config = dict(
    n_layer=14,
    d_model=256,
    n_experts=32,
    experts_per_token=4,
    d_expert=128,
    d_shared_expert=0,
    activation='geglu',
    moe_layers=[1, 2, 3, 4, 5, 6, 7, 8, 9, 10, 11, 12, 13],
    router_score='softmax',
    normalize_top_k=False,
    routed_scale=3.88,
    balance_loss=0.0156,
    balance_bias=False,
    init_std_router=0.00929,
    lr_router=0.000537,
    n_head=2,
    n_kv_head=2,
    head_dim=128,
    vocab_size=2048,
    norm='rmsnorm',
    norm_place='peri',
    norm_eps=1e-06,
    positions='learned',
    qk_norm=False,
    attn_scale=0.0884,
    tie_embeddings=True,
    parallel_block=True,
    extras=['capped logits'],
    init='uniform',
    init_std_qkv=0.0264,
    init_std_o=0.00499,
    init_std_up=0.0264,
    init_std_down=0.00301,
    optimizer='muon_variant',
    lr=0.00967,
    lr_mult_o=1.65,
    lr_mult_down=2.0,
    beta1=0.95,
    lr_head=0.0181,
    grad_clip=2.0,
    warmup_steps=200,
    schedule='wsd',
    decay_fraction=0.801,
    decay_shape='cos',
    final_lr_fraction=0.02,
    batch_tokens=262144,
    seq_len=512,
    doc_mask=False,
    train_tokens=852800000,
    steps=3254,
    dataset='wikipedia_en',
)
Below are experts of layer 4 (counted from 0) of a mixture-of-experts language model. Rows are named router (the router's row for the expert) and show model dimensions 0-255. Each number is 128 + 24 x the weight over its row's rms, rounded and kept within 0 to 255. Numbers have three digits each.
Before each expert's rows: "comes after" lists some tokens at least twice as common just before its tokens as in all text. This comes from a sample of Wikipedia text that the model never trained on. Tokens count by the router's weight.

# expert 30
comes after: " |", ":", ",", "-", "|", " of"
router:125131077108115148114155141127123135151095145127169107097171095161093121117126153114099130136099124119151164128113138111149121155120124121112112100123114130148147127115149128102124123155145141132124120153109176116139120143148167106095104133139102153141106113139157093116127171122085147166130095093152170146126084108094109146125141157160151139155111164105096102141150150127114139116127094138150101122139111121132096152102117113082138124078109134116175145200137120112073124148092116122069143100104117131129113096086150119137111121119136149122135119092116091117149160081144100143148121138118116142191105133125137139131130072109106139138160166160097170134105144123130098143112129125149099118079114147113179169146127187129135159096145128111106124156071093157159139163138114

# expert 28
comes after: "-", " |", ",", " the", ":", " of"
router:137097131137125147097137155160088108130103140121147111106132159160135139107125118144097079189142097124131156103143149156118166129123182094112128128112136128131133111154118105083109161127128154121127133116108166111141114110160134162153155154110115130131135124101160101092119198090131134189123113168152180153075079136084126165115133122113152167120078159109119092142118123113127163147087107125128132150107099083128137115147144106085110167093102147090139107174096117128140132119125111132133106140101100112139098150110118126143121134129132091112104098132145138163132149076133099162112127101146117144140124157116125118101123110108136152114166141148116159137118141155121087138132106126125138140103105135099139127148117180080106190143147109072103135135093104099167142141118124

# expert 13
comes after: "s", ",", "ed", " to", "ing", " and"
router:115141169141121101113141098138086069156102124116069122138103111070116129153091179131149121107123135141120110099140124141125117138160100156119082152086135131127116128102109153139135161136125120122093122144092125103150119098117089121104108096153150149082113181147143129120140118173075161152116163150141158147131175131120182126134111131147125129105104127142126147121102133097089132150126135103081131121086163152108149120074129113149120112129157155145105114173113074128155121113142163096121127127143106120128110102134134117142145119139128171183111162165101160156089112100091122095127136134108138121114082142097130125145148133076148109100143119139158109135152149154166130116120127125117116132102129128103116149109130187111111118100089142098105113157192152107102131100132131

# expert 6
comes after: "-", "\n", " (", " \"", ".", " U"
router:116086165145129139082116187138104145121156112140154115114133158134154089119136155130144133130137138134150170131130167180106156125086147122098106109107157124108140105137108103077101178139103102170171124106136104151107133154133146175104136142101088144150144151108147087124121124125132113125144184149109117171161123115125113094116120148154134146129125160138108139177127094113111122103119099109104124152141123144087096071144139178095127142117128128116168114145122120138100131116122130139099147171111127115136151169101116070135160076137169098114152107122175105135084119127130106138158117142140112130155131140109129085122128113081098117110121158162139118101086098101120128091140133108093168134130108129089117138168128105123085155137150109118098149108125116129141071141114091

# expert 0
comes after: " the", " The", " a", " United", " his", "The"
router:171132094158096156112090172145167117133156118117089076140130151123109144195134070145101103117110105152096160097137171166117103131109120112104114119121135157126160127143136095149149108139115173122129118130167150122107157089112134106120119115161156169125146113120102086123144094153137142119121089128146133177111092088105105074167087131155149140114128114152130101149132146145133120112142101130106121127083132164161116148130145125103130119136095101149088154106109104148125128151095110126107114106116125143114129096126159172141125104128149132134126154147146130102134110118129147116122085176139158148130150183155157158114166115137097133141116093129174117147105149120140110147158089145154127128148119095167149127071142135091115109108146096183106134149112173095125132101150126

# expert 4
comes after: " |", " S", " P", ";", ":", " ("
router:107152124146137132122133132117071139158123142123167136130134104138108117144130157116144140116090147105138088175144090163164066099094115091094112085166113102124120134127089097147146117127089132085130154145126128095122118101069107115135120076122109131117105140106132116153197167124140138125171135128139127130098097147114138137107143184144159139096143121124137159094130173140122161119166131163130125131154122130128177122121068135128076140129109123120132152104101136088128168116134124168170136151107106106117137100132118171106087123133119115116124090127139087119132145128139142153117173133123144128107103114171103107108164189166129074151130113140084153171151130124111094129097124130136105130137123125170117140120143106127127116090129151108121151143135191125131161123113141

# expert 29
comes after: ".", " |", "\n", " 19", ")", "|"
router:171104121124120088138109113140116148152147111141168120100174141170137145131134118128097151100090128147155120135093151100110107141106161114146136113127151159118123115111150103134133158125111078141111120117142117139086141160153150133171124113150107098151176144120077133138137180131104126125129143089130121133166151176151109161100130142149143118155123138132136167096132111123130127160160096137112146165180126143133157124115143106133138113165125122123120117173151129132091113108107114146143126112117144165149163098087127097177091143122163151163150148107105129150165148106135105125085108167096113152087143127163097110095143137137106125161104118097077137079096118110145126157117098112088122129143126155130162169204122201138113082112130134155116136149123123094116131130116098

# expert 1
comes after: "\n", "|", " |", "==", "===", ")"
router:176171092136148117094155150096062135136157145134153140158136117125119145110148105137133159086111154127136102164103124130150110137132109138135146132136103126142125134099112111090138136137135112146104104118126110150059155182134161114128132121124122102123144120120148092135186146115113117111140177085093115139127108088136158119117175105145156123107143145138138166127098137099118135119177150089160183140138107130115107122123095150121118136106108123107108152071138100109130154105115118070113098148144073118153165134150180136126163092122139113132131166123179116153120133134148080127126084161108103109135143105124148082134110163166116141124102107149146121142138164153121122105150121100115150116100132095156160107113160128144112113094100155155105145053116129163134135136127138

# expert 27
comes after: " ", " c", " b", " in", " h", " p"
router:127132148100081112155095088113142127147146136102099131142122111103059085100157092137132132136102105109129153078097127171132180134107135123159168095143122133157112140150202175132100130075147093104143120117133162146114132124134104122069113124138131143166134143149129115115105123107108134120157146096136143114158122154138149081161094125134166122115124175166133124131157150138154151123149136093098141120101104126097098116150118143107151130111133106117129100119150133134115157119132130144129135144123169139095141115152123162154100134132126163112110121135082172155127124142138142091123135090161156163138175131144143155081107100158128113135140160092140101127097135123142099134162166122174150111114136198117113127114115139154147095102075124121153141125178134146118145091151110

# expert 22
comes after: ",", " is", " of", " was", " and", " in"
router:122129132106124096091135158136137101121095200154081168120103120109146160121116170109127121117156133146095074127141143116128173122097081137118116151108123148130118081102135126115136079107167151113121123113105129134114137085132123071131164109103176111095082132124126105119135097113119171123156076128074116160093110168162147124063171111126137130150114150148124152133066113118140109135159152137135122133114144082165130090156128106167088121109158155154121133111132123111133100137171130109093116159168130152123123108130108114114125120137141114168096142132102128098094114128116134163096130124124125088106113125140141117149122103120144033138110129137126117119149131145135137117130115106080139125126133117157117153165164148125134144116154139119141119143106089168140142136156145

# expert 14
comes after: " a", " the", " re", " and", " ex", "-"
router:157108148130119139133128109127079136093099103111144092114105133149118159114129098127139131144111097140142100135172095131140088139129084147111163101149128097154113124126136175115112153131165118163078128116113093116105108159128104062094124106161103122114099132113122116139111130165144172110077114143148111100133143111116121150148118112123157124162111152099050116134192146138128112129141149116121113129067117143134139092091162127120130123077155115112128152117142124130119183119124157156130183096130150121107125136147117180107158170119163148102128127157110168122159118129129088123145142110164137074113121129128119108087110143107114114151113119162188093111147128060134110109118167131124142130132118112122110107140139146100115134137105117128163113083130156112151133140082110

# expert 16
comes after: " |", ";", " 0", " 1", " 2", "."
router:117093082135090099140126134138142170119140104156126090097142072126139107165121157127144155107081139133151120150131102134140151131099089129179125105152095119119148103129167131153152155118140103143159109147151174124091068134118155103130089108100106125114126106128127147176128158122101140129130170132149132104135128150075109110157087110164136118141154132133121154104124116109148138112109121109110148115151126144115099157097110127119129078131141125139131101120135148120072146160117112121142141118202129131145163121140151160147140133097087154138127129093142131090120115126163156185104147118116149190137095117146107086105156111105127105144140167146094169161129123137175137150125099130123091103134146134090113146112149116143111118126051145125168145136115085158116146141134131

# expert 12
comes after: " ", "%", " a", " c", " 1", " 0"
router:136176066110098146128082132118151158085108097149138097123142095065115100154121148148133144165113113119145098125091112167125165155111095146163142098146093139157127140108147166107149141088187084148140098126123126144092090124131094104114102100125123125139150117121125104159088109089103103115152122148158141104135122137120091141217123157142155115141155103148095096139178136127117146131107115099144119112124111175123109148109140108113119105162137108131138110113146137177121138131120109138085163124135163114091142121123120167147172138125123144143101136108090168114124172138132135134143123096146131158135133116146106143177126106156142123168150127170150141152102137115149118158136128108153123125136120119140099096130144129148143152145088161151152176141104097177129144113138119